python train.py --init_std_router=0.0184 --rope_base=10000.0 --qk_norm=false --tie_embeddings=false --dataset="wikipedia_en"
Below are experts of layer 9 (counted from 0) of a mixture-of-experts language model. Rows are named router (the router's row for the expert), gate (a neuron's input weights, with its number), up (a neuron's input weights, with its number) and show model dimensions 0-255. Each number is 500 + 25 x the weight over its row's rms, rounded and kept within 0 to 999. Numbers have three digits each.
After each expert's rows: "mostly gets" lists some tokens that are sent to it at least half of the time; "gets" lists some tokens that make up at least twice as much of what it gets as of all text. This comes from a sample of Wikipedia text that the model never trained on. Tokens count by the router's weight.

# expert 13
router:541452466492544500541519541489486503506513450522494485495491500513493469519492500504522501498475532501477526483448488496493485513489484517480500474537505503512528494468516466478511505455504542496455519475468552487508508455472511502494507549467493511535530492508487517479487503477485507500490560490473483475494490505472474467467512491473471511478467456524515443483528475497505510495534545523517542518522535489489492500450463477514487486475513533464505479520509532491521471482486512505530480447469487472560503550534508537463487529487492550503517512497470474477496508510541542493487493536516516510452477545503494543471544489439497508470528501475487538475519505529492523506499511498483441473536526527504485495543463519507502486465525521507513499508463494525479508538481469
gate0:513470476531521538496468521531498486518505505492483504472489499525509483538467491492525473479461524507492481511454467491507558509499521509469475495502484539487540513517544468508533473479508472483478467462503488453550520523528479500513518498485513519528492478502475504521492456496509535473486514498506428495486509513506460525489533470498502495465519447517484534489471507516541512541560529524499462502532493469509462485509485533489503473490535533526519458490496505524470495513495470502467537498459513504487512503511524499462526505539459525487470505437486479467512508476489492493498496539497472506485519571511500480501498523490556513559541479497503539462485480520523458483476519488487516506540477523500500477526452432506453513486508490527517504495495545506516531526501518
up0:541471465540515510476531560532473523527545491498502463516517497526490479527473451478522507479464489490521460503462484498483507510449554477504504498490501516495522515527461452465528470469452475503525508470477493496555527465469497507503490475504491476500511442501456475501460468498481483506488509511504480513529513468527461519495551521495509480465503476464509489442483499517524525517503449473477504494526474510502513485518476538514491490496564495542499505499490512507532508528443486483468516459457503511515501495540554478446489523543532498496489480483502508488507495518516498465479463510512490488551491497498499503464509506507501528497525474490515514472466536512518502495469492524478512530481495529477503488491492478520462471459479519503524523476549505562488526539510530
mostly gets: " USA", " FC", "SA", " SC", "OR", " US"
gets: "A", "L", "R", "P", "O", "E"

# expert 0
router:530464470490489471501492509506491501481527447488523501509489535482493465542533460481531493515510495512485494464490517492510488505465476511526513462534457517518537494458521484485519460488477520522491528494470480483484542487487515491476517556513516482542532466533502527471542502519480489520498486503475466486486531472484490487462473522495451547466484447500464487499537485481487526549510477535561513456524522474497480495494498453508521502487483541518511472512505499502533483488507529476509477488459488493512454536503510527514522518474509510486490495466455458475525559520517557462489501521488489483459528492469467525483522503482486500481529514462533472474526530531501498528510484447480513503511514491542470482521450525480503483455514474547482460505474490516493532492480468
gate0:478467461528524452477480489507453487513483502472496517474464460512535517496505503499518501509473480502477460488517500532497544469517475498499512478462471502499486537502500495465480520533512497522532543491458498501491488487526510505478488487519520490510481500522506494477489489495515467509506522513505472496501482505497515545483536509462473454444514482491462548550496500440478555559513503507507501492490493478521454485537534489502473532492530497510496504526538508515460451475528519509473459542531513519509487482485495530498498479488559505469502521512462507520514503478479533466513524552551476498497538469509525522480480485531456460520542494490522546462512498523466471492521478478484498464486456523495421470510485488507515517465491488532552503485496493541526526482511465
up0:484542510509481468506474544534482485541489488515465494502503452497500493502500496475468499530512485533537540477492480511497530525476509504480470506477458496506480527504518469507451483484493492484487545481459467499494482498492550476497475517530522515496464518515477548464514514466460509492521450475508491550508474507490536511500535484465498503471483445515466490506490474476452512493495522525529436469500427518482453506528514490533515486474514494464455480509536528461537480481523517489517472501510519504476460492526431514542488475454500500472523527492517488519522477485497512469520539497502499483556465468472484515464482508522481514497521569458484508519522509489455498484521510497468514480504540507543505488496510482518492516502505530511538503482519472496525478487501457
mostly gets: " C", " N", " b", " th", " l", " F"
gets: "  ", " C", " ", " R", " p", " t"

# expert 53
router:520488480463516507501533517531439497502517501523500503483488508467543478518482473492525489494505526508460519493487482499490482516490466533562501509516468506500549541476556497472541494456489519516510533484477487490491525497491502520499534520515483471547496510524486511510510484514496477519464536479500480499520513486475544477462489536529469525521525483522475468495520473485522504512529494523491498479512517464505477536474455494528495522494513524484491544520471499503503482515513531488533488508464501490505498485546484519511523523503518531466509508480500506458538506506487539457461429518511504525489509518461502504488536498484456527451513547477510475439558525551531466523512453490454438499549501511477476533532463501513476488467528497510475471521455501530503507534480489
gate0:485499490483474509488518492514425517504513470489527484522503508473470530505551470482513439491505493493516501501460510500494492476478509563470475491512466506485515502516480497504492490479512493484511560471538525500507513514476469444530479508493454494550488514482535527545503495520513494494534486490447483527515536522495518483490494481459524532486539512494510490544477477540537523518446523475491477511499509516507486473496500480507514526490483483529487483543497484486485460496503502438524489524525530468531445493524500523547485505505478504493479481446485510479526495464481500478460511501492535530474473516481516474525504493463494517533515452522483422436550469478481543511498503482518518500507493510507500486519474470515486472540457524496457527492519521462517526526476483
up0:513511521472517511519522531482523509511479552520486462511476500500495533480476510470496479505488512485509485516533515480540520507488512477505493545510505490491533494491465499486497482517496538553515485507487540539530499472524507506494515530489570509509513537522504495449511460512525524522476517452516531518481531492490516519508462505518447482486490494443511495502565516488515486482546508498560522545498452485491525495514451483560512470520504478511470525494517535516484450502518479472456456518470523472437459509527524501505463521464519518449480504566504487488483510543491501501475457527490479526514515530542538470489492503507526510533466464528462513462485513506496496523508516541507521519519501475492506493478498503533480456500495518492505503465472542501477483489510535
mostly gets: " \"", " un", "\\", " stra", " mis", " Un"
gets: "-", " \"", "\n\n", " un", " (", "–"

# expert 12
router:526460469502531486495517519484486510523503479522480477521522528524530441508541469463520488505527515535497523468489483510469458510495487539516520488513503487520484521471554461507485535460494506510493525483497536424512459456512465477455522498497483468506527500494506517468480474468462493511498515485507481470505502489469507479488493532496468518503497510498489471520510508512533485490519493531487528493473522475480443488474460483512580505491552506485557520515517549478529476462468541492544478469496466505535485516498525536501486537506532516499511511501514462456524513509502521510480465503489505474491518503480463506467500495472480522464509500459521545478543507524509510534501518467512490516489538503545476529526464516491485513505568481500474490473449481531513526531485493
gate1:490462485520496480492499510530466471510498454499540482496471458535522462506526515530471511445485503470473472499539493550520497483487453528514516514473503515533537451491462498516476486520490524489529511537530546479494527481519510482524487477522505512523486545514501518486479540486537476545465529509464512485502522510511492474494490449503491532463495519483462546500529482494488544464491504527496536516519500508516516489501532527508514484478502519521491497521498501521469534523498530469534493506507498489532517510500482440507511516540530493470491473516507445494507507527523522499517510506498537477471510471511484473485510507516498498547460468537546458539512483494506494513469485466484526533480537482506525542499434473489428490478480454476542472470508471512534460539485494
up1:559476483487485518546481452552504488489490517483484491516518491514506493462495548518488496468505504500496491478476486519478526490525490511509524465519463509514447480484495465484477513492490510509497465520513514526494496513507495468516555488472433483504483499510487470510470496467498526508466538497509521490486472505482478433493507480502499499477480574488446538499506464466467534429502477471505497441468500504477501484530520497509452496527490513468465546514502484532524522452506508527474520464487475511474541507549501493482471502506509503505549513439527500474529537512519460521498500487501511500480503478526501475479510482489552523467482510553510476504463484504495487444534481540493514524497504482488525560529470476507441535498500504491505489517497512499512517507467510
mostly gets: "ō", " Shin", " Jin", "aku", " Chun", " Kumar"
gets: "i", "u", "a", "k", "g", "ya"

# expert 5
router:554485471496517477533509525508475487502539521518494478516480521517507494523495499487532490512503519529436523491481496485493507518486481533488512458497489517520535512463506509451530482493522509537504545524507496492451519477482443478476522513437480498500498482498494559489530489498472488544486503467488473504467472449480482482486477508477460505509523472519496471484527501482509518515531526549526500482512526482489462468464464469492510522484541532492488552516472500506559498490494490464530508455507500491495501552501526497527498521501490516481530489441501478466495530528457520489440503539501537476498518520497477550467499474483489514482540489487514512455533497525531507517550483437514491500519514531484481548496470486507515520468531487515479473482455526532513514540497475
gate0:498485461518500468519498486536507509486530452526487515524485486497464452532487524511508463486525478537522491484509513487530537513558523503536503512466517527480498495477495482474557471500510494492528491477528504546506432490466509509497520515508547476502479515545505455532494467480519489465519516482528540479480526540476529540518488476520507494543515523531518478456497550530549507498505498498490498468501506489506455496560512493512511450474504508490519546519490485535492463517491528548497539493462509451471527462464538542494514502516518499522520480462504495474486502460482500486470525502546519468473507534509510489477494509495484487574557547503493511561513495502469459499480500484522493506563505499495504482500494511514496512512507526482516461525503507505499509496528505
up0:513532486478430497491522525491474502532542521517516530500534487510481508489470484506453468463482501491479478506515505497492480506528511445538527460490514480533554515548500510473509492464509476465531490546510572502486472514518526475547474512476510505496488475494536464506475552498464500505483521448487486504443449515484501510540509485517493504537505491513504483549504521530496506469488538550473505487483467536535507498516541492537484539522478478526497510521520494533533455502503488532509548500507483481464536490491494524532458496488515504533504514508522452491511496492454527475533512542513504505480485494490529473515490510553496525520507514497496519514519477494473528505513501502519484520478529481514537507470475469528521484506488485514468544537506466542478518558467508
mostly gets: " called", " titled", " Your", " Our", " named", " renamed"
gets: " of", " as", " the", " The", " for", "The"

# expert 4
router:525483467441531455522537531483489475519517491509458493464529507524539511513487488490527473534543531488477520485470461490466474525485475530527515476523474548489545509441525450482510456482521549536473509459454504443486500471477478489483501493503464508490522494510500495501531503479489480523509535469473454470492517470470519485493487505468485499503534497527509488457493484492522492539528529525488570525539503487503478515472490496503522522467541496482504545521495536453511463482486502500515480479491473449511463500549523514491498515500535517510492502477474454480534510522522534439455471514515513514459509499469474522486518487449492521512513525500520503509523531518488477525519483483506491492507510514506483512482490472486495479521525478518479482507444502545482505513466501
gate0:442566505475528511452484524498521509483504487471494516505490486537517532520477464523488526511527498527497498478538496480480513478519473517529493513542456526473468515483492488496473475515579540508469505497512501478479501499482483487543505499511483520477483486530477469512492510467451516536531537487519506492492506514492550543537526502460488519499541484526460491505509493485505540491507463511455491492513511489514505496534465495512465497536513481507461485527476464437483479511502473509454473489504481477531494464501491482531530502475511496517532487483482519523530530509517462509509511461495555509484484548512511510522523540475545485509540562510499483483506479508480519469533458497488459514483522500457483478485448477483517509541529487529489497488513572508488506530474533
up0:456517525465507503478498519461468526567535515517519520553494462543503493484480493488549496506515469455523487556495484500489549494494531493489529493538549532498520492527516474513553497514508490524475458498493509526506502539489467502524496504497518477507461516490502482520486508504468501533520560536505477508504510495515501526534501543515445522503507492493464533509524552522475497524466498535494571516471465506504510503507486501501476510488524464541449507479470480485536467546529504521476467486461500474519513451474492455495521508508518486504512509475542530546483525474525499479536516526511492492499483499518497475531553491523517491493492535491519479473515520498481489527477523505485531484472516491459459471508493472493519512506478425495485488522538507513526536496467518
mostly gets: "idae", "ensis", " vir", " †", "ii", " hydro"
gets: "-", "us", "a", " al", "ci", "e"

# expert 32
router:499517466452546484516495531511501503547491508537498482523503492554508478536491491496524456526526495525491528486449457484451453533489475536514515498531486510511529520500516428492519497511497514488501521487466557446518494486486467485494526513447504516512539526533520531501504545499469490515477514466487478470536490499499473493489505541484468509501503519509497486510524488488538521531534513485513542501521542522475464508436456468522514522466526520509514498529510511499548442507493514484536466467453457494513455536515543545497535527512519541508526481504464480481510510514496520474486501518507520495492497497503464517480529501449506551473510502502526509481527507542492481491526479484464479505515509546486493499534479515520495498523516520476500506526474523518500521556513509
gate1:508497480455471512470473507473525528491499462431518547490500517468501482561541505479470516536500518488505458494540523502473522517518515541464482524523512470518488484541498509522513538513498494552521516504519504466513501524520484491499474524471501505491493505506521490526508500523506532494515472494528484494521539460495499474444500446514460535495450496481517532500492555491503543545520532515481517487487493531468500490572474501469498529529495482527513478494478519507491464535525536503521477500485508481498499481502514516501510502550462504476463549500511534477521504506469474534551498487474495518486480472507506500492514475484471478484502516504492481483553514507474503507498469519468532526453464520462491531554515505531475548510511475498445475534536547481521481522533514
up1:494504508468520544470450513483478504485499523473526501490451511482482490523508503473498512491515535528495478492492555537488490530504474513511485531481497468444477458526483484497516474502502499496522500481490518481520488515543463497488497488512468481507519512487508470536530486543529517484516483523470495497476519512483469502448510483514444513536536508483518480521491560539540488516537525455507475544485479526472555520546448502481494527490498502524464495498483511508493470514494494565504502515481491491532494473512503492484488472513465530539517531466520508471487490530497484520591490494510483538490473533512533489497515506501445520524501533532523511464524504490461500475524492516446504522435449517489497531510484502499506499509511451531432492513500491517501525507526532
mostly gets: " Angeles", " Mexico", " Brazil", " Italy", " Socorro", " Spain"
gets: "a", "o", "e", "i", "u", "s"

# expert 30
router:528503471496512499514490522501545498528536502494493487533481527512497491525507505514508501517498520520488520475489490501477473526471506539533551498544465562514504530469538478493525501507525539522494546506484511481485531487464460477499528530509481480534498479511515488517559500487473470512501518479494481483502467498500521469489492506492441512486491449483464475501502457508544535534513490522545524469518534448496464509489475474494499495477541538491523513550510516472537500500484519481507491503499485483507492509511507544491528530470503556487518498516425464501470528494495557491463494515500525490455493533479491535483543476475470493455554514518501537484555505555498491508532486515506477511518516493529455553508481494490473534483514482501462473504503505546502504554520499
gate0:571481554540463487521512512534462497510496498506537471518472513520480528505502463491506538552476520530490501496494489514453481507483487501456541520539512523530510500539510522504544547476507511556485513477507492498487503475495546464541495468502496502458529498501506508510498518482474463478478500492519491519482505483479501467503447498508501492527465445485502491489511489501518482543480506467502491540524490527483480493508520476467478478497479493471539546504499544520503479510459464510450501491504506477472524490459553515469458522504503485519502506521496492519512432506516468541495525523494471472503536483480508489509469461489489473469462521532502493552484505510475461454525512477474509494466504487488491501560512507515495543513525488505517504456513532571487525493472535
up0:513468535460495504509516509520512548475454500530526470504483522525448509507476482488507503545491562516562541526481476504474449529468492492498507559513561489488446506518491516486519516536507504519493504544505513483510492466492522480499499471503468501517541513492493487504517495485486498501491505530499537488521488444532452487501501489547493472539505439465507470513478458509501523494500503485518463501532482476469479458510488486462458496525522513483508519495475469528495520462473522497497488494526509493473528485473514481496504541523515470485503517538495511509500491522541466477525473499501497523462525487528526510524449487478500490504461490524497453569512473466459442520490546514443506512515504466485502531502472505496508536489511493504514524471460490541506498454515523
mostly gets: " at", " during", " within", " near", " across", " along"
gets: " in", " at", " of", " on", " from", " In"

# expert 40
router:550463461468512480498487554517453521481511475485502496511492559522510482476503486508533471518514486493480538490519494466495471499448498512484566474481464493530522501479512469478474480471512524510446505521484517508512522496491473468515500498473469495522516485510511529513538501522483481513465528486477515496515445467484490482520477540468460489465531474506472483487522478488525524516533559549500524449506522490487491504476467483464517529476553518454499580512495528499544510495482553464518486498475477491497488551500537512469507508472502531537505475508478496500546535516478545482489470506499485496498481510478508507509519516505442523469517497507500524485494524527544465541492503492484470477486502534523468518496475512511489495467536504530475479501481501559517476503517492
gate0:497546427529527442512510501504465477520503500469497536481524546502484456485504470510505506470457474529512504480494518487487510508494495508505528505488448508534488547494527503500508486539516459500506473551514466529490521487518457541511528522494486520506528470505489498429499476501538521477512489477492479506485506472492515463523475483459529472488466498509504485471484520512495501514502503487526483513502506500483531489464526473551505546475533508503485483485547489480516477494517529485466501477488478491501505517546514457486505503528514528559531502478467562518449532520501534452488443469537499479504482532551534501488505484436472522495520477495491497436523510492491528488498522548515490511474475498499502526483479530487478499462540502490521533489477489511529523465532505
up0:516515487505488490467528486526458531504499497516526518447473510507473498463480472470512493503490512532477472478491558501505563510510490521512495477500452514557485485517494538504499468505507447487484474533505528508483484512519537526522520509517478490470540493524487469473476504512496501458484479478483492498511489485501503474431463454485501465501487460502538487474521541509511515519506508469534487519508493510528523525478508507505468486523517489504474554546564522487493488474527494484500498528501495526549520524510488492486525495532461521576466498480529543491486544482527483497483471453492485526518524482496478531517522479508507522462514513455504518504486477527501497524531493518502490488509496482495460531493525519510452511449503436537511550462496475469547455489514463
mostly gets: " res", " we", " Res", " you", " Out", " just"
gets: "%", " I", " it", " res", " |", " out"

# expert 38
router:532430475503517473511501527497488510549522495495479482465505514496541481542486495487545502505538510536468500493500487488489485521485482536519527498518458515534515521482521499488520496459528526546475505481476533494461517478498486495496498527471492488543541466508475504521525496484477482504472501490498498441510477485469511488472491508464513506487554467495480519518485467491519518535540543549544496475511507460461507495497495462508515526483533511493537518519488560477508515485455504461503467428480462469509479501518527511493478511468524541470544504481452464484527538535499530473470483518526536514471534511487476510479500453473495517458553533514519495492543526546544504506507477480479481490507511525467482530491452495506505501511521467481497512518494488520496511525473524
gate0:520523503484526481452516559498487495460525513511489477524489474479516514558502515503469486493491474536491507509500525548517467522512528524521499487530520513468496521515513536522484480475446549529486533466460509520544531461480505477467492490505541523456529479508534519484497486541499487491490515524462486503509500491462508519531490504509519508517498532590498524476472519524512520540547498473496540490497510481477509522476472496487518502495507507444521479515507509440473494488477538485498481456471532495444489515492481532472525496538501495472501468514486472535481453535499475512527523519442477489497543535512525472506524527510528448501515460492503523523525480519484497489506485548505487513527503522512503540498534485488460543476525539543494505511522479517493503486527518
up0:507470509500531497483498517518508508493512489471528521507524471520505527515516544504492489478506436504480517535547495550537500520479541518499475475530533492452486506501483451517513506462471503499495492503499512526530490490467482536492457506514474508520523476493535512490530515482465493490495511534452492544501516508435513522509460533519525531509531510571508541487483524558542516525533508457507504490513477529498473506497499532503490479520482491513516471489498532465476543522495482483496458494509483486505576509503521475496505519501454551465475525503476461501437479534523481541500517480472500475501523487484533478518524480509514504484469488468502507459535478528461511439472540535511475512520497532492516511476515509553491509506518518538502504516499515530550482491540487
mostly gets: " could", " would", " to", " with", " without", " may"
gets: " to", " for", " with", " by", " of", " on"

# expert 55
router:545512484486542498532514531497478500505520477528478461523495539548535503521526472484500474537498513515488541468494496494477484497477465538513543483513495522528485505474541505475535485493492556550478487478473531506457511492471466483500515521460482506513530481530468499445516537496502476535487494489493506478501524486495489497502488515475449530457538481510470474484520494491546541509486529515539516496510530498472450461467484479478531530466513483484529525535519506467516468479485545469527512461488459461539466509506516516514520526483535517496529487486478494499541516524519504494482478558508524503430517525488479538455514494500473510470521512479519522444521514516506472503517482456453467498524537509519491497509477495530499512491522459497472453508490494522494508516463492
gate0:477469503523508485457506483510473520508490495498500509550498509511515494509483510504535494526510564463513529474533491505510553470501517497518507484514482524569504502486506507480509511498457497520536476492516499545506528529519524472510489513457504489493505512467465455557478465501483455530562496479454481470461487470494507541524519512500481487481506477507495530513522492494508476498511500504483524498465519511526550473459493505456504512555502477464502516477488538527487500524490514509519482505478493452507499520504507524503553522476492442522495545518501493496473507521477528501528477486519552522532528482478518488477519498513557508481490497509497542499547470521463530505547563512443526496538537474485467488490476467494511465535492477495516508534496436490455514474490482
up0:481499519496507546527497533525542565518494498487506532515506534499494539468495482515505532550462527499476490486508449519502504507527507531496477496471477501520491504519466502481487538519432486550504511491534481507508472509490485504491508463527517497460556486486510493526513476504497528467474525480452456475509511505441544513474491497519516466494501535496469456519522493547491553503478521521504469486462554542502450535525494508505473492481490462487523472460519498569491475491553526501506484489514517481458496503499520577491509475482484493520537475521542492481469495523522492468505512499470527500502514506462485501529498483465538488490533489526476495497537493515522481526490506471493529494550509514499498507514546469470493524478522510493496508460542479491480534463487489
mostly gets: " the", " various", "The", " Its", " Their", " their"
gets: " the", " The", " a", "The", " his", " their"

# expert 59
router:518492458486486442525499512524469487534496490538479498513506524503508545484498484479513525511498537523477490454502518482517450513496490533561532523506485509486521537502507466489528526489487533521460530497461499466493579484511489480460514504477491485552560484545481484495545510527478484521517509449471479515528513496470513510476460512465462540490490508511491500506510461493525530529513494504535577496555545500490457489483483471550483493476521525461492489491490496478526501505516501475512534470485482488516461545527505521529515533505502505447474503504485487475494533489481533472503492525492553486478511512487496504503523510469484526512535500469528510484483500553499505524523463469496510494530512510512470517500462488541491523500491469524491480522445469518532472492473491
gate0:495463461510504490513488526516491548498511502512506481542473505450501499510566502526496492535483487476509485508474483511494459524504513511487479516477549506462511482512490537465475529521510481494463481485489506507481552509508486469492451527488540490541499517579489504485494507458501488499455481501522544503479539508489488511494463523517523472485527484492484574465472495513517532532430505487521500534484490480495518503498520541485509503484516533465517506498547503492518450553481514505522534478515494523520501510525480508533496517506521485451524498520525466461486475486515540515482485511483520522528528507512574509489493530514472485558515530504511501526503480520547500509473486442497496490539520515516464484482484483527523483502526476493516481520469473524467452497501438
up0:521470550512502532495482539478492498538455455528490507497530476529504464476478500495520509529531490495490526533461500528513519489482522473518486465507507489503535478470492526467484470500500498526532502480506492481494473515460510489459514446516507476554443480507488473484553498517504500527518513514489486495501503500459500492514543484462536542484533513454494508474501486455509470508542497495540508487488508505511480491475475480483477476498458462497540524484523516490458522481493489537496506475478459493480475524507504512476470554557450470500525494505501502503496536579464494502518527507477446548487514472500477474507506539485500522514499476493476509504533516532425533533529502542531483502483508501502478510493478525482536467498486513505494458467474497466543470509528538
mostly gets: " pat", " ext", " fur", " dest", " sec", " car"
gets: "t", "r", "n", "-", "c", "in"

# expert 58
router:505447482442519479531510506523449507560511504507499496515498547530529502564496481494566449512534504557485489469493490506496459523504469528514530491495467531531539515485510500479530480451486550529490525498516517489494501477499471458503523500475495485516509489521518535500533532443460494532473512444464493475505519516481513475505491548475493498485539520548473482496528489495541506528552515557500509512498529484497462488474480470490498505486548529503500534486507502522512478469481532509503473458490505477500456514527511533488512526492503514490513491481460473489521523502491508487497507512516514482475518542478494505475572481513519519479496541478509495497508515548544489517552502512466485520500524526494480524498491495507506506514526471517466453467488536526476513533506501
gate0:463552530486498470556520475510489502451495517541504489499516452496478457478534511459504528482494513535510501524455467506518487504503512486547504492470497473524512485535546500488533533483481496509517487484473449511488499510514517504534468515486486530488543551476509488504512464462472513544474467492502541475506489499494496531514541515493491520517535489468497496519497510496546537500510526503505483490493478462544461483485514519479526499505498509457501511521528534489511488519551497502517502482524436522496555505461529507514499539479514513529524514461466496495443473458500512491540510510470524528469457467482476515562498480517502524554481498508488483515509537484501514472477546523487486509477534517509444469558505529503475490514490517501507510466519532531501476527458481
up0:510471502516483538473468538469480524530529511504487543498518512468505496492496487502492493492514523480485513516479516463514531512514500530490481494500518549501498534485506506537493473462512483560498513515501504509503502527530492483472494535523493526521476464521527488527468527560525490474513510529452485489517484514531476493475469474464505527472467505493516561572502472494471500480518493484471549506529512515479560496509500477486446514504555494529490481489474467509426535492512537516453457513492478447536486519497509479490509491539467528484477497529520478543496469508514500546464516470483469494490547515475518498485502517512493470481519523520511529461493435521485480501495515496480510499525441471485522510478499490524496491484480496466524486548444463514534522517502490
mostly gets: " he", " been", " was", " has", " be", " is"
gets: " was", " is", " he", " were", " be", " are"

# expert 2
router:483484454458494501531545509547500533502524522531497492478510486530529433487503466498495498533533543534479549466467497514457477514516498523493504458516503507525496509517503478473523516481558554534501504472452522476475515473512495508492503484466506492471525484512493531507523530482476476494455528481475458487541457506461486493491479513476474508479561474504471486532480461494528505501540521522511516497544504509484497491466513507504510511507495516474498491531476537490506508464512500508501469495458497497507487559511481501499481528493541534491507505493455460482510520507476536502506483512497514529440501492469462490519541480485481512480466562503510519493497518497519483530543453485497496502494506539472489532511504505511439515513497471537468506522441487533521528559466488
gate1:510541488492463500554507490490535473482478491544517462482483510462498479494491547488503491517450525489500502446482532506465502484497481482507520480506487524528543501558483506454503494517493540498506455488470475480492492528511495543523459515462484497487503508471482486498560552493516547482520518492536498531537470496451511511500496519506494502494523513455494524534536506453499505528487513520485438479481488496563529497524505482512509538489496521504507503493480488488588489508509449474513465493490480519508514495481479513474478573504522532488528480485490535530505483456468495501537525455507482533502508528492496508481513472477503533480496492460498525489518504505474503507542525496526490479489505471514513447506505525502469568538511478525503540514486518539484507483476467
up1:535524520525508498550515528458528522547476507512498532477506532510502450501512518515509541526482516530477529472485501488495506524543471481497528495510539504483498540501514506527507452534500500491492477497441486506480505509480522561527479505486540533466490515485489488526537556489493485505552534476456486516508465505500542479509460487480544491492493505467517530499548454465491505548528514522502510505505516488496509500565492455532505454519500509542526511531520495499555526466521514502473457468491499538502523473470446478498493502526527542487506505488520521462526462523517471515500511522528462541504512495499501492487490528497492514478512498502484504446470468497501466508494449491489489495454498519515492573471505479508474530457525515471513536483493518470496497524487495
mostly gets: "eg", "iti", "oti", " continu", "ivers", "ati"
gets: "ti", "si", "eg", "ter", "iti", " —"

# expert 50
router:516496465473523487506490522519493510532523499513490456506504537513565496515488500486546440520529521532475529485486523491487464510493490547523528466500505511492545545485502437476511500461514540552506495472486533472500517470477489517469518536460490478484536480486506517504528543466458490512484544455443456492465472484481477500503457492484486523476499514511486487503502473495534510517528536526537499502527479478498478511484492476491500511464528490498521517510540481507531482463487525478515505469453501510551471553526501536529526539493529575493507528488467466476523522516475508479479473537500500481513511521515464522489510507467483548480530513495499549496506523520481479527509486496497505502532506534496454541503458529494497514525521477482504492492465484516502523539470490
gate1:499522536519527487529506506482486484521476491504536497525478537492503533517489446507469518534482509470501482531519501493506460494532483518477531471516471519536459513474518497524500506514500470537421535494509522515510527490458466432494510463490477503511425469497483465483529515507487498489446475554491525480503539533500458487518446531499463479525515508549498517499488538484537486507502552496531501454514528486519486510517485537522484500512557488520471499536454478470499467465504478542487448497454520500512528533521505475497493497529554513496505485554522543547529504512494519513461505535490524486467492507470468472496508490484457501455488494455493484498479508525547496517498493515492494505472519500510473475470527492477499496473510509481516507514506498521494509513506488
up1:506489455510542493510493486552565496528508528485500461523467449514484471512508519485508418532521465496483463503504499515499549567461470524546489482499526505496483511537480457465543516498487570516476479476519532536523526499502510485549491512532515501472500503480503477479487465541496502548519514476517520517493527491489497498496487516477479551512482486491517481454560460531498478460493473521505514491507500449520481479502470468507484520496486478495509479477544524472497474510485475477472479506477511496469478485516488496537454515487558532516471533477469495504492471500531534508507492516548509504543471491515485482543497477505470520451473468540490502501485462493531479481505467509481480519483497493506479477496496481492515515537519532492476505504513464529477495464486495
mostly gets: " Robert", " Richard", " David", " Henry", " William", " Alex"
gets: "a", " John", "y", "e", "o", "n"

# expert 19
router:516474458481525485517520502463491528475531474487476468529475536529504462511492479508528485507533493532491507485474473511484437514501461517510524464531476513502544529429498502470522486491511524504503516524453485477447533480471484495495507521490480473520509505535506491483533492477497495531512498473468502494470533478471515495478509516460428542491505459511487470473510450492505528487518491538520523513526513510505502439490469486490499497481533515519508475517496516469508493466476507494517518475501495530497465506518526531488517501482530510488514533462464437470512524570496562445506457508519528498473508517472511564481525493483496530502549541509510507471509548516502510530516497469503470520522507504534486500518465539494475498497511462531483494479469499544500470520489512
gate0:482534452481507502550486480514502482493496533489488489527521494487474508524460487515479517516536511480487520487487494489495492489556454498532473478474496519467524525512513491531518487456490477491498507513438486466486541446527473489487502526468501473480435514464495550509515483490491530498497472534493492501515511500512492528504522480524524502503509449531486516484474456469472476492518479502495530502494489484501502481445455511497505417514474516481517508522513552478513464500511447504462481502535566491490458489525502519491548460516551491500457483530535493514501480523497514522508493477523495506480477529495476465453537517507478515520538537515492508492470479514482491508454481529479539497481466487518502490547431486488478512501528536487524520520487475481528512511515544
up0:508525526508488497521526478465499525527504560469429458515518519507470437542507485500541511520499496508514505535533481503502523500500505528474517485492462517454495465523511536492489504557544560532469518471506470475538508507468490498530493508470513443528510477506560478432461528507483490483483501528521501540500468517530498544480477498516475515510526488482513445516477515493483472530556508479481511494511528487525490498496527492526519518508537472505513476456496496489511466477525468470507454531496476529457502486511511483488514520504473519513479517489499482491499550486477497523520502521535440515524463533487466495514521502518500495512469529517538531515518490476532456498494520482508514516486522453493478505485532509504515514497531484495492540526490504518438504509472463
mostly gets: " beetle", " Genus", "19", "Species", "idae", " Kr"
gets: "-", "19", ",", "R", "M", " 18"